config = dict(
    n_layer=13,
    router_score='softmax',
    optimizer='soap_variant',
    lr=0.00532,
    batch_tokens=[32768, 65536, 98304],
)
Below are experts of layer 9 (counted from 0) of a mixture-of-experts language model. Rows are named gate (a neuron's input weights, with its number), up (a neuron's input weights, with its number) and show model dimensions 0-127. Each number is 500 + 40 x the weight over its row's rms, rounded and kept within 0 to 999. Numbers have three digits each.
Before each expert's rows: a language model's description of what the expert responds to. This comes from a sample of Wikipedia text that the model never trained on.

# expert 43
It responds to: Plural group nouns. Plural nouns and pronouns for groups of people or things, often subjects after the or two, such as teams, soldiers, winners, they.
gate0:475587477530454574449531526546467508507538453568474533530537570481445469524589522478511506539489558454501480525427501535537544506556505503528530488521483456602522498542514531472529507505478482484541560510497514530529450513503440418522558518526571512483446475502425533430498495587490522492497510483496523546601521473532502528534418500492503587550518479517433474455448459537521547528530
up0:443514457396466519482501541499495458516555516573503519528516451439487529532524455513425553531521537527450531476476440537533544517481595457460534520496509575485507495407528459521553521557508476472481532489554416487545540485508427484570441539544438522525487479455508524535517499512512464547530555415455467460418506506529520490518547452520499478526517479514453543556477481527517536425437
gate1:398474530465527505468481485489421461482478473483433576546503494455493539537426512485500545480545525540490431419467540465536488557485515462448476527422493482494518558494462477524564488445479452553574467530533470555501506500530552480571515451450438525464497427526425582446483571482464456431548485489540449501474512480476503456521551460512529527500495483514488477534533505525593512496478
up1:418516547458523490512508447455459505527484487506473611551478480517493492489500552483575521517464515522482475448450424481541475530464517379521507473497469493557505498494522447534473488470470453458627463548510485512543481461499489470531474469479455568428463454523402553468503541467472474495530497487422463526559564458504507497555516457519476510446528501465522471549520597537500524525465
gate2:426558497473520484530500463529350550471501527518525576407484510465438443467557584526537539537525545476551498539459473490479454507552514488514545528446476489523505567503489471504489479450448498514476472500481481488576417486514488484460478456512482501469472518546456493530479491452491456465498472464472507480510457494474492444456572474463448512530510620534570494554542441553512489490447
up2:544473402523493559524529419487569506541467485512464414574548440556527488506478440473464409520569518514507594523579452471433531490465509489539540499522547496500463420506444581522527527483515515474501544498507550514540527510454433526484514512434570546445486485511526484487526542548477447534530522545499542475536557485471515485455479519528503523501493420509492512475463531459462494426532
gate3:538473463512563537485532548452498565484422535534489488524543571494499582499552555558465466562465493462516494528531470473452429426476480505537468459471469538520507575541473476514573470559495503506431481539528586538541517515549518435544519523551472474580572522490474453506456539522492538519546483585548459529510502571439513468413494508536471530535503504479501507445533452480498499525446
up3:495437442522485498482538513547482534394524427503493502496463465472510394498497488428509468543467550534518481533483455520471576518564492508493470446509522496485534465481519547504528498540474504547478473501486474445543469436472540519466444436428434471486541511400523509439470467496525417477433449445498444449428578453494456571473523464510485513531534512482570486515528483504455510467563
gate4:544631489462498518512522528455457508511476480572484583481522475471543461478522521489489535588470559555507467518466495468521479541438467462477471571512429507527557501517509497433468488433592443492426446464460489542542474529550513534515510480457549418557490491480392497524505471512464475515467530495476541444478513515447520495438437516482464543493485478574444534546475497514451477519505
up4:481437527464514489515502521552538492406560501518520486508491525477458534525498480481532460424493493466556487540519473484503534488567469453544552529481491582463408484461469537569583577544432566518504530477492459470507499447465408477533467482498496470445504537486586501491526470492510488455515489466534477546534514515551437491583550493562564573518503578403533497524543523514526524504515
gate5:478524467552527456533559481502506486514444449545468447509516500547555440503574567432452547503453494532529499542425491492516507468496521467540459508536551460518432595514488515498504474517504484501477475511458506489423489594495435495476510522533517512515531482466512527517548452530478481443489435483601520519492555377507477468486515484482504503513522427478576492520450472519470556632487
up5:557522523477395526453434483503528472477537524464594546495518552495462522481488523498491469492501480488457489397520506532416515538494478558476494553442478502452555437481551419503497501523499483542503521460511476464540512437502554516541544491488492488484462428494471578533449498547575541546479556501424425467516499599478491570491490514511494502471429525476544482469543515440504475423478
gate6:525483497491536485586564542518558510491525551488525494468513529550456559503512562475492459493512512574464510483560481492557478518488490552542561533520535460473468555576548508430526510529483588520557480435540505496456399517517521510438452446572545530489505457530482522500529520519446507454520495483584549535546490429484556473441543515477519520506444431528478570480475468475568525567548
up6:510464461500529494583548564528536484509514550478523457465518503562454544487476548463464450444495533570423538492589495507517486526480505540567533526514518462490475525522569500404541516535470593520531475413548489476465445505481515521418486502583535525480527459556457458506481515491414515485482491489591522525537473433472522445452478498469492508504456472539468549500483486475579504568537
gate7:518511537452454480536520525515500519509526416512564470488541484446498523455516477548485530480543486562485458428460455451481483493483526503435513524547447553500527474497565493511527504539527508481490509486567523585537446479542542439600569485541563531555490496446485578515550531566553503499485488538463572541368452456564471499472510529495521515480492519521493528504457494511453579426525
up7:532473572582538492485529568503498493508474537540486481619451502535424529507514469464513513447500473518502514540503481540517495471513525523516529430527487504477449465522515497531525558466425477491506533525488542487427535508455520507459423549456455454447555475587550486497436482501466501537525420473529420425554482561487526530527473576604464487507484465521490447591542495505476513484523

# expert 15
It responds to: Family and royal relations. Kinship and title words and the linking words around them in genealogies, such as married, son of, daughter, wife, King, Viscount.
gate3:470521471534464420486571508441541474424477548514474500503485437551574497558501493484509475551519535458479476551492496492451399505490541575533475426546497432582524512480486424546500574522476541488538542545484427482520473514503527554448506427450537466451497505466493516533497488524473460529520514515456515552513524527484574495486477444501441474541546459489470441402499509437519530488429
up3:488439506465540512507506477441443448498450565504504535472503489503483520584546518407442552478488552480516439505476474527471547456521418520502500463476558540526517501533531503486601480486542474486508453436489434514572480569437535524444437470481480512482474466561494556467513517466504518493550522595470537541490504477525556512460507454548550459553567473396515429521511473484537530531498
gate4:469466478547573573480501451490525483499478563460456506468437582431487463545428491426490515475557498494428471483470477519481546494554467457501542500505504563509482498542483466556522497477557510500460481505522552510487569569414463501456524525505439562476573453566499525479518520443485449494480430529522459547489481488491512489562444571483471525499607496522465532487536419542496474549465
up4:533481507517582471500497512438572479512487484453460516457470562490541540543448448528545520456507435460500468568456612502515467469518406461501501486497480487489470543552511457565486480580547472531441499515494530549470498550481441527473553563513508489420531526518539510506523498510516416478454453553541496535472485521516502533602517536516479528484577519560467492462530496454447487565423
gate5:500529442515505463515523512529559480549463521409432570497499582479458505566518467484509486518525487493472566527491444487522453453584518535530482449547535470481425558499476494487517491468515450489505503498482483482492498541549463543466407452563509546471528495476451517551489484544478506467397399441512465524453486525502509494530550544446529587485543479462552414472425544453493491529497
up5:527524465479464480484519504494536519453518514465472586489516580452440547468505458454537497445513429491518555499485458499506429450574566559576485430474502499475438525467459506494538504551496443430510513473476428488504569498521518520467443497501535590457510512491494498569521458508506516485468465455478495501461478526493467470609491597473518519417547449487551408486530564468505495518492
gate6:520505528488481529470514500510503502519505471431498525514553475500518450482465553478463477493423462494559497444456530591437547449558414538536516518500487502481486509405395471545572561472529516490594513421390508497522483496447492494445509506453528615497514474498547504523513519566485522541560520515473474493463451552481498450562460458509531512504525518417495467502504491522510515529551
up6:466492457459463548476470574486481614532542540524547476491561468406535496503472514476497508493477458469506493434502538557488560509503476450508506483511489529438488513498402456550586538502501458506561477409461509537499491521532492445491544463523554548460520533451557534516536549559482567588508535504475489439461529523502570469550458545471499513508509465513502523501500451601481566529511
gate7:531483446420525502511500466443564467441502532488468497609537564553492442416500553544511498478459473515467520514566515546525495530498464551543538422498525530470528508486518534475477484492529543489506521425509546475398528492514451575504516542470449536555512495516462539470542539470542444518567490522557502531451477522527491439505422444438479538528513442527416517441535478528501487515435
up7:479513530514446511509562492446503438543460489471462459548505485514488541474497536564550533527495487486488403463554473456511464479474509526478479539502532539442547574489537507539544476517505559482588483478479560536434509484511480485439462439469434519579586492569481487475527436550505496465531514563540445494513492420525536474463542545467586551468490498470414555526465433515488486562491
gate8:493494413416516458478540433472536478484507503457472522452461474497443527542443431487442489480487478537480518572403537485530427468486545490502468463500494497544495495503494473486503544484547566492545449584480538498503497479412455581497494504492545504471506580379442469511538485487446426502479477464513472527467517533491541472464471533496510497542449518440436446436499523474486521518412
up8:495455415414518422448555452479509478461545501476512534456436496501454516485475438504472472541560494535515495571484511437544462459505508487521442469513505493508493501513486469508484529450536592451538496567444517510508506478416441550498511468463588499456506565436422476491515492443457418500496454419539466518478510523519557566464493511512533515495469496445434458459502527468483471479414
gate9:495507444469486560495486546532497500408508542463407428508575595428478431439468473530533508495515484433529510523502559525530477486496452420527551566548407500448478537512523503566455482557489494495460410561517451546458522533466456501426563515476470472527484525500505507475518479498477554480487530465479497538472519447549511548535461438455521528492456536514515447475497455467556523504507
up9:451490487579419506464454538559463527478452535531448513536476522477518512461592448552513522505535477506520499565425500530518509429466504408532466478500455565490476597505553517558503467571468458531448496494491470509464517542529537487541560505458546427535491500476514466572496520510518575495541557539520487489483559505486587504498451533545479509571471497449487491420464505436543533492477
gate10:467511542518490493436460497520481475589497485501508516456517572521440497501537513512508468480531521537536464544523509517460511524407458493521432467513434434479493545460505506475478489496445503455505479558496427507464546415594495460542486526532590474438492506491509544507521540604490485552485537586496444559540556474534425492478549469517529431526527509482468441485531574466585503488526
up10:463549558503462561418519550529488497571436509531449475504470524492406493526469536532558542496529544564517469539488506555507521499441503510543479442537457463538455516496544550479515477514493516446488446538580505550431525431554479420548483545519512483424490473533492548490544506611445472532560547570448498526564525443501485428503464448515492513507505502472516481530544522523515545535516

# expert 29
It responds to: Digits and units. Single digits and time or measure units in scores, clock times and statistics tables, such as 8:00 p.m., 9:40, million, miles.
gate1:442467475540545578551515507537540539574507441474529514484546508558566466512555470465482473530405524513515543552548493416495514534493535490468495533605557474478565461541564449508499526522464467531524487550470565461443451595464580561485551512480513527455507496539520462478477468462516498458499496512534533454470501538487462489565556472458479528450491438513542545482536496486451469440481
up1:420465519471471549543468479483550509537573392482488527528552549463525500505530462457443520491332529499525516581570540447500534537529591478484533484502463504519530473476511500533542443468438477508506485530531505482489504525505559554518539495489505467478540464527574465447482445459499487477444477493557487508462529489433519493576484491476517497514442436555428489520554519470528475479489
gate2:512552501538498506504463484503512465598490488554464513525470535493601481480513508547490468517518487533534457511473501434463486485467479553546536469558486472534447460521539525535442468497490457500497532441470523428436468490524534482644517544555588549555546494455572429496500524479486448564575489541549501516511479434489574462510492567493451528500496525552524548503489560479487521563477
up2:503537508516509521463452473504505455571422492511489463509466555490595503458508502557535470523521510517482457471470466459479477481470476539524519441558499470501426459531520558522425463505496458527483512438460532484430495499563527490586483556550596522541565480460560434498486539460508471576539482548536490499547534404500577455492514552492465516510532535549545554529465551477476515583521
gate3:491542488570439472485481498504491501544512562506596467565446491509555494484533458428473481452474449496569494508532484450460543431530508455509530522514516484502557531442527504515497476432501480540466501542496568449554528487511481482462548497510532465480472511494522493439554560547530527430472481432443546518470461459462484513518511417561424375480483555513480504454452440485420521488546
up3:480479524444482521507517528541563538415474409469411517504556427493456515519517528456533504540497530477431503531442552608578507559482525514501455506476548483490502450494467514452518481495442521478545492504520441541478528530532480463487519485444496511521506503524495540540462413504449489570498542509544493507513598517502570513474539563466567539569523442505567505557567513484568501521477
gate4:489534493421534598536514458499451493454473468500535474533551412486525483450538498473522513457485449548505516570520513491540531544513516479472486521503472579513485464481510434427454504491531530469489544488453499494444505442489521487520555481482543498459476548441417483449524491488524523481418591461550547419570502532522506549491443500501556458519514453544466629495476533553458501504457
up4:479478609536486491491466515530500428557446525525431395398485566560489457503494491519540511511504571448472476490513453524481492495518487473504580508505573416519492515431496576437486497508513534527510446490452496470523509515473465479518498530471463492552412456556533541532439480525456586457504490560474445508547517488479543478462516539477439537487484474509530476476534548429524454526537
gate5:558463462522544519467485492485541536437543531502429465530418566457502519583535464487437464497509455493556548507489518462474502535443527505447460507500474487504518535451438504500500490518493462509556551453513522443503579553434526549487547500537469493415561465426480478522588440488495531458493524538567495470518500568535490543579458468423506545494498486557506559551509486475551435481458
up5:445537540454480479534527554517500519573462488539554508440527432541504540438477490527530527484500477502470430547513473591497560457536468478559490475512550468548489454525596462510467510503511501485431469487486478543544386449517454464517427453484519517568461625565522499478461554509469472490520475474468550520459512445532518479466523536594509457513477508462505491423493516478475519485532
gate6:482492483504458534549550497487499587540517489424517567486497419501521544440509531580569521551478475474455522595486461487492459553494441493455543526489488502496517518519498516528440486565507485507529515484484526555384496448520452440554529549467522576480531536468513547407488452460518471586518523568495527503536436490543450544484528560578432516509451526488507536488472472517504521484501
up6:459488480468530510476499544480483460482452465525538434467514551438490562507483560529482509475527487536433482428537446509403488481506522514546590485573515497475547472524541516514483488472491535484492508435479493476502501438593450548473419511455565458532472505506443488500481562518494525440467477436517479516463468482579608518535628566516513505496504468484505549561494511475461524465459
gate7:552438474586520532530507522505475547540518480543473519537454437486527464469484504511483543462494490502526494504493443468506515477562541564477492545464476445573426518535574504490591543472450473461511442505463504448521558497513554460536440497481517457403510485469474539443494458445402594531488475519517498472503523498490486538551585520562422533556455549507504442474506528526539457461500
up7:422596521512445468480556468536536485435444513413539553530521509455471563521473479512479507522475491534466518550496532450485486529437512464542530492559502489447501449464479425537447501498500522467485509542553499536487555523516436488447539493479474569571545490536554483472514521581531401459540560515492484514517430514539479480496417444432576444473488507486493545460482452484496546464479
gate8:509471493413527463513495493504499521476493507491480471525496502545443483500547519546506499562459442450447509472496605539442436448463471533482524451520506462494468548515534531475549523616473449535501499473520467494484410521500525497479444520502482520446484461492507485551537485569566515503467503557541566499478388473548538581454466484580438505490452510507474475446557488456498444566564
up8:486481497520495497480512609516506504509526504530481486541460508473545536476540551436512501460540510518492529466487482478584578572489556441505460504471475516562473499470500530522508514520456465450460453461531520519505444614551473583484544446453503435503509518451425540465549475439493443578430478497478485463534540413478452542524543480498510492576561583509541491546527482496440500468491

# expert 7
It responds to: US places and universities. Place names and institution words in education or location contexts, such as California, State, University, San Diego, Georgetown, plus table pipes.
gate0:476446432551560488516478534529408527561518480523439524469452477487540436479470523575442526514480506433469534551518552511531487478444562469469462497533519529504464473432464494465517547474499512461445394507554466530433504484482556483455477518526500467499536478467545546557493478508549478501457519470522597501527550432528485466541431565491464495504467486424526510478478501420526411485539
up0:486565499479492519522479488440515499572504570524556466483487488525426480484542542485485490446539488584457502513568539570457491495466517482508517487490491488430485457431543510531534429564554518457501424493511534498499430528533437461530512539523486531479523536578474523530591572519492480445474413585501508559523487549477443508436550480530439500477476459534474520551576512511538561494529
gate1:419538500497535470538485476429491528509576478452540524571546519507457468513522481543540501491476502449516456504440600482477463497502558551419553436551480457518473527495527504476447570478442526519431474532490403494510491398523537502541473429492500549535481439487508486531467489555560555456540509494489540534502475489551541436521458524437531505499546535537561573452478484463499543506480
up1:461463466435440473503521557526419463445533596495545471427547440571485491474449419529522508536541570573530501476512518443516560473490507537540482450484487473514410458509548474466508500510467501509506562542508508445488547465513426431460447563511518496484455508540544494527529501642457516486496505454535471461502444525563485501502481495555477506487495477504449521517548535476523465498469
gate2:521463522523474506506485498558530511460488457493436540513511534473567478523523537496470552481517574469547437461519437518474580475473499560511554575497536486467492498498477467513553595496542495557507508493512470555608499568483575526518558473530485431487499498475543486547452574532524486501550483482560571525561430484527447504581468504585523551556497482532556519489542461550523479517449
up2:468441479501457517496519485423544486483449379471434486434565502510508481515519484507500521515522498527460478480516465460527546447465492536484508521438512510496456476484569492493411501460485529492519501564482497460458594496512544496456489480482463458534501532447554574502451518487549495467529543439488595518535493567539506458506413554446532503564552504531551540482569476481516518521382
gate3:484499415500544511563474505572603513546493522488491529558524480446514494567475506594543563484515513484522435484509448562551444441458550486496483459504497516513446516536538508500505539546521520447541506534571459503499439471510501544477475458455534571559420485503483489497510485477513451442425452463492548514424438452557496529608519559559462528497459494516486520530470531542482519509511
up3:528496526457534476434512524447462500415514530509511505442515505543415461485556438438457504527478511545473545455459539485468486493486490517561499570499463465539524465532493576522450464498451502504513531502425527509507508517515517511419526501542446536495477550534497479516568552539476551504594501502489397499534630495454531500442488462428505437446511478483456447554506505440450508473533
gate4:522546467479462520550512551485551528511475501495450545507510489502453514471536501500545465533580505498587567477472460512532513509448420503559580540440464535499501455583546525451535485485529457522489438472518481543459552567524517467416542465580469476495528502479489481511471522544435476510523463566470456489458510437558418458446476504477449496570489462387469507470485469461469549497506
up4:487488492502509530465501491509483517479486508553577463491475526431553491547525509502463487465412498501421474523527549500450525494506566497435458449516549457490510565401480462511466527503502605494524534544436539455576425468489488515617467549399516521548542526509488513470560496479556485493497533402512527501511464533471561536517513515541531533432507510542456495554491547517498448493470
gate5:589515497486567492520501531490504507530481501511549423500593474554503514489449480551483556514452454551454509452484498540482535534509507494550497561532471511518507464512505482528494461547585521549427607492561505565460603457477517465473491535614462501516452569426474523482493523482509436528491476501518513506496479472555504471504575503567533482595473483487520446489527514439467533492537
up5:552532526497531511563457539472514460457499491514488544500574526539485490489485444537494543538546536533444496489530581482464534503511513501545455505458437451543508479505453500584553529541544475499457590552544482542543566506485437481432486505539475516500476545450486566484485496408502477420471490506453451552460461498583526468502517443518516480501398477490590462441517472448503437547490
gate6:558468590532443530508497549486519489561467494473536500537577563436489451482460518462464556518455489546547504473518511480489534541467503509524522497401529525466485464551547461580431511516415439505466513491473495469485490539447479513477461482604448523448527522535474482461526553497548448480509515539549539515435532553507493484566465451526464519484498560432409487515579488511472542501452
up6:550455521521425520511563546472526480477541499603543488505541476481501522523488504498494531496521495373579548501574583564475569502488505478499548462472452527491576527460480508565468485553532477490460494513483461545455474487469492540557485490495455467470523525511512449460514529507440444516559510481416515537481504537544422506501549489445453506480439525500481590503580475563545501462461
gate7:493472503538444496513490499535434501468477603493570485495469453474506524510517522450521478531473519481497526447529567518546499467443549495447561570499535577455480504587510550446506496511450545540486450450512416477430523439494504535470500447528471462478540469500461442525493524573541525605531501483547542476505525444524517476527524566497542438481478487573532519539581417504457503477532
up7:481456476510533517511519524446485464487479468523514501465508468538532541484596487493455489518472483555402451498483438519547448475452493448491529489574470520517474617506490513542528526493436517465532546490504427550519503543517480522419524500458471499540538526460443489540474505496606501512511526497561496456589523442487516506575538487554529576548557516515575536536470539414530509497437

# expert 27
It responds to: Quantifiers before plurals. Quantity words and determiners before plural nouns, plus of after number, such as many, several, various, these, two years.
gate0:471482475522462515430461538475510495488563423463509456526513484482480538510511482460525453553468477431465537500470523433512517475458554522582488465551522432542414550541526498537525520481570433449434520420440505510451596474503531528505496465545517449501500591530484523484530522476442555540517505463518537455466517493527472494456487623540535501520496432567537510516447515496465503456535
up0:490525514450457545471522446466484488521490454515474455580510504477471441579509472559539410568537491554440526501526468515520435510432496462556458543520488466457477494476577511478599491440523403551443483473477538546503518473538553530498431457530571486520453532446445517517513435504474490537521442444515503542511520582491540464548517444504499500488506428498510446475453447474521474489509
gate1:469473513431546548588516529558507513550500601443507454424477466494492472469439499426495452477481580463482458420524496492434512496516500546556476500473552451491496444493542545484537496491484499455502486480497567491482484505430572526471440448433559478493467519486424439513492556480432547509501501480490511535495535543402520478446507510476472483493539580473476501476507510444544495578543
up1:494500494552520409405516514493436479396487485491498576551502535512520525443583499545518504537491429494505534622449512524515502481439489445511513484564501524459455485505497542546437500523516560543448486533442415469537517439595425504494492543524477544498524476506514532482526496523546518492514575520521536460510501460587478491546525520458518516507483535503529485548472495513586519469466
gate2:435490488502473488501489486465530513507528445477457400541536427475462460519501461491555464466475509399466447478468448499453440492503436451570494474531516409538502443501487558477538491412528510474516507458544492422471531476489482530505456460504524501471546490482510532505546490551483502486489489497472472540543471502478419487545508515485418548551432513541381515442404534507456467537472
up2:609460441476534491493595469562549467491525522503592558478499592481497521490519519519433517443452470531560543522513503463537584514516547513453454543490521529415481550486483473489454516515507491558476462557457528525487519500487486476559541541535480501587479463534506456470476539449527499527534487448517526466421519434516520545461471477490592509508541472479555553482559485532561532480506
gate3:479474485545447460516504561535547498466551514554561564496472520444465529478510488582489523474524417485506504531504428525549569497503442484441465484484486529539470467538518470430483549527480500498524559556481466467478500510607494446552511464466519498479475474493505469467543503495453478489486543522544551480526499528543516439485608592567520464462492494511445492520516489565596600489439
up3:497520478466530476512531512448473491533478512474480524426459490523462495487545411588482502503495489494463532459515517503528424535466557486493559586551546531526510513510443497604502493515501523506489501467537474461440424533491457608446528500535528598578407541503511494428469494496528491515486490476430512467447508498503519470497448461442490528554499465505498605499423460435502512483525
gate4:540506519438541503512551495445535495533518531465495509446586501492426448546496471497524539520544535514534485509553537566485476568498464494534552492434440472434461506521492459533522447507472499533512516570523527571472525459508450476450543583447471505566474504558554488475491542386533543585473520473478463494417477513585552512512444547499480435504515524488488509459478433535449498545511
up4:504508494490488514474485504552459514495539485522483552542472528512615438484523520476501451510532413496440585531468450464483480418499563475471438502490504574542503489535463572518537536570504465450518485528524443465538459528475466568543438497516452507456543513486496554512525421568472537433448463510538508501540477514514474498530503503523531489535528512484580498608576486422539557469491
gate5:562468582467566576473478581548543503467510461559461471539524527463451473517517512555470503499459549478487478498576522487403502541492524531465547461525521425435513510484468485477471451465495495452506441467586534462485559527568509498463475527490539442510523543464531542532498509510590444481455455517490556570484520516467449492525471518554502465486524513444474522522595508484546556551441
up5:519450581472551575456515588521501505480530477538480494496489518452445477550466518571482491498501540525489499517569496503427502529477505543436562477530538467464480482472447505478496498452456482440490458466577574463457538545599491493488480493506568460511506536465503537515539523520570489466477463496505583531483467506471480503540460516582458490464531557454428525529607467466569561541468
gate6:509557547445492539505511496446579533492443513432560449494483521540484418501497516404458504455499443548517584564527524497425491489517475527526462441481490559477458491559449513459458505529468500527534488506473481433485569485390599484495432480538538463465455550504492496447495463564468528454470547507548518434491474515553474451508485439445538501494547482506515517533520527472534509535543
up6:490587540433488494504523485432539517446461559415538549502524558562457455513483463427479526474485407551491538560510489483472464462523456501560484426477565550462452498551442459492462498508474545517536514513440483438496585486412544482496446509516550507494486508521502512439492470563466496431495528494545458440469471537572527459516500424444541539468511500480532495525525547472513487458506
gate7:449497529442515470456497480463528458422493470524564544453439489484604508477548545506501491521476559538445522478530551464552479475441498527533529507506528506498535511565491548621570453577481530474533572450499456527472476547532523462460491498475538511434474434499491510538495494545533524550575485536542545475507545433538485519518586502498523468535472466428520469482536491511467505603508
up7:475477534481440562533500483487453429448494512504509547456454491513514596476473523586545465527468482542517458452480479480591483469484399416557521522494484477460509509527503549556545580553483476512445499495458394463474444477530502502504452462481463567478568436501517519484550536456480512498520510535482518463535490507441484482529495492488500536413500434458510477518522556501570415482470

# expert 56
It responds to: Infobox section headers. First letters or words of infobox subsection headings and fields after line breaks, such as Identifiers, Career, Personal information, Region.
gate0:465468546543540501489495490499470559442408487475499478380458477466411482499470452467522517499520469564479535473545403467566502476483500494500553438515499535479489500374455464537586499505446480546468539530534516540496511387483564482514529468528518518496496488476482495500438450478455481482451431548518579519511474522461482558480577487510466452512511549522522494511459511493544523501476
up0:450475539525494462473536495521473570434517460458555468416505504477473523520561497532572509508484508502452525477479559428527478523457479541481534439499559458465474530469458504439587544442465531516497546531524461526470508446482478456441479484607479517462494450425536466464455479442494472488479514520479548530529517538515538545446596470504491490501502558473523527484428543431557579563517
gate1:545471584518513495552478438524552517520504515512482552457481494540494468520505506596406505502513464506499528505407515474432530521448552532478426536554498455456581530480531455496478488479432443546568458508481502491505530485522558475564526544531466404450489521479468505503481513541514453572534467451597467481502461563458545423507482510484545497508556539438461489489477536457502523462539
up1:491569480561513531513493555477470497524504456470550444568526533498522555490546452495521470449526432507428449554564511460537559449485499488448443494426508541496441540547494515488494567560485450511437471459561412583553513409508473500474449495487462542520504523548519580451595540463464503550459500491500473488477470531508527408498521469513573472471528491498504487488481478510450519490463
gate2:488434476494524488526485533489433495412507540429516497476495506504488531457511535481476393524487475506502560431470489484431500540457445529476519480519528586527446503568493535446448445503566531475557500492549435536551443506535503510457513504503498495495450488459611514434509483554495440471487496466484449453528482506450542477461538449527583495483535501605514532519529510498502594531445
up2:454565528514446467458510517466495585588518519577427497482449471496527469509507485525505523514474572475477535578507514551485485508545557505523492535511470430514527449489496446518600512465493545452457474545384521517419530529539477466533451513475508492462521489498472501581479532475492496487474594563473536549525570460514469550487425500521449546527524463471479485515531453436478433495511
gate3:499540490478482474524524427553514556545457492539504454442522545472502514526512432473505554463509488444525555537490416485455486510522470570504467454564569513464503545462493564515460478533534483567527543418461499487475493482540492485510412513527504497445486513440478542476512426536507434507530541515521566485468448517426480511517567419491441515497462488580536460531491517441486562517609
up3:513546558500520456506499564520493475509482512519513509604420461469517510544501465516496489534378450469545485461473518487474536556502576520536441471464483560477461447498431513457503509523453521518443583518506499510514492553462499522579458466508464524537520481501488511506480499462521485412428511545493454588383537468484511544533463493500508517529468487439538481491533487586520546441433
gate4:535451506532461513442499488566515527526511498482488493488540527554489462537381469556535461498531460505550473509432495400440497503515489522484513525563527565456496529474505511555530502405493556530539524536509499420467439479525530548508500493479469476523494424525488550468514531482427472413469449500495397522450472560524546512543522519560441489496442540432472478481543532446465495542550
up4:474502583403488492438477538528537472506448563525525423473477545410518561492517544482525503524466454409505499521549554467547505530501449411508554483482501458489523477501538429535460494484482508561541456519532459505496444495537508517445475460486485419486500534516461481507427524527512528599548491439468444487451542485450510521517481509540523515584500535555501490490532461541563483555568
gate5:469499536453517519457510552578429522501492521441491534494526457524432520490482468565468505499465505522476535464476511448460503516454446608475551433500471535450546563484472504529505504510415542534537426520522446416463506532536475470511495490479481525483517449542524507438469493429417520483546488456451546530487469446513545473454512635461515516483528466537502528511499460496502555435425
up5:501462450525451469533529523484472468538441507524491543494510482507531445488478541529508489487545508535544511519542481539531508597521486484488567489569544529494508552449486436578473571607489486514522434468512504497443420485507510488451532500554520405513471455490469453513467594478495502517409447521475479457556470489494516462543491485496489383444566487459469481482429559500544538522539
gate6:493475548470462449470529469447459482523518419525496470484414499494554448505499554489557441429498568457474510521496468492446472553442491426479452510577479461561475575428510553475496497490497508448479534524494448484506509487502521505468517492555466479507489436500496461525404549473506393537511437472540457498543503500481463451534527565452463486578551490555509494567510427512472458549473
up6:522489483503413458483415504526495555630439535506525521487528435514533512507492479517500411478487495445451482528532485470542485534492545516542554503587595475495517476527539493496455501581497529550515475439487541543538539517464567483521465513509432476545457458502501465446449479511469435525479504511532545471564438468464505565550564562529538524507476466512487480448492428540489567514485
gate7:438490452424446517551462495516473498521578501541474431474477468541537515460464495504585440563528458467432548429479490495437434462448537504474417449503518543489584471473524520520520541489556498434527507539495459552452482509471526494527517430485552425496468481479542512537446509520478525473514508471515487517503479428460497524486468499546475447539507560501507436514549480403469508400524
up7:589534585543532507480531477472514490514435474447487552492550524503510475494493496472463508440480496546518483550544510490543510544576471482534639564502441489504412533522497510485529525506487490546515530465475576504536513525546471498441482510479466596551585533563466515473519494525509455507462473512471470464515520558536543451550519502499526524459455477504510559472513557598548547587514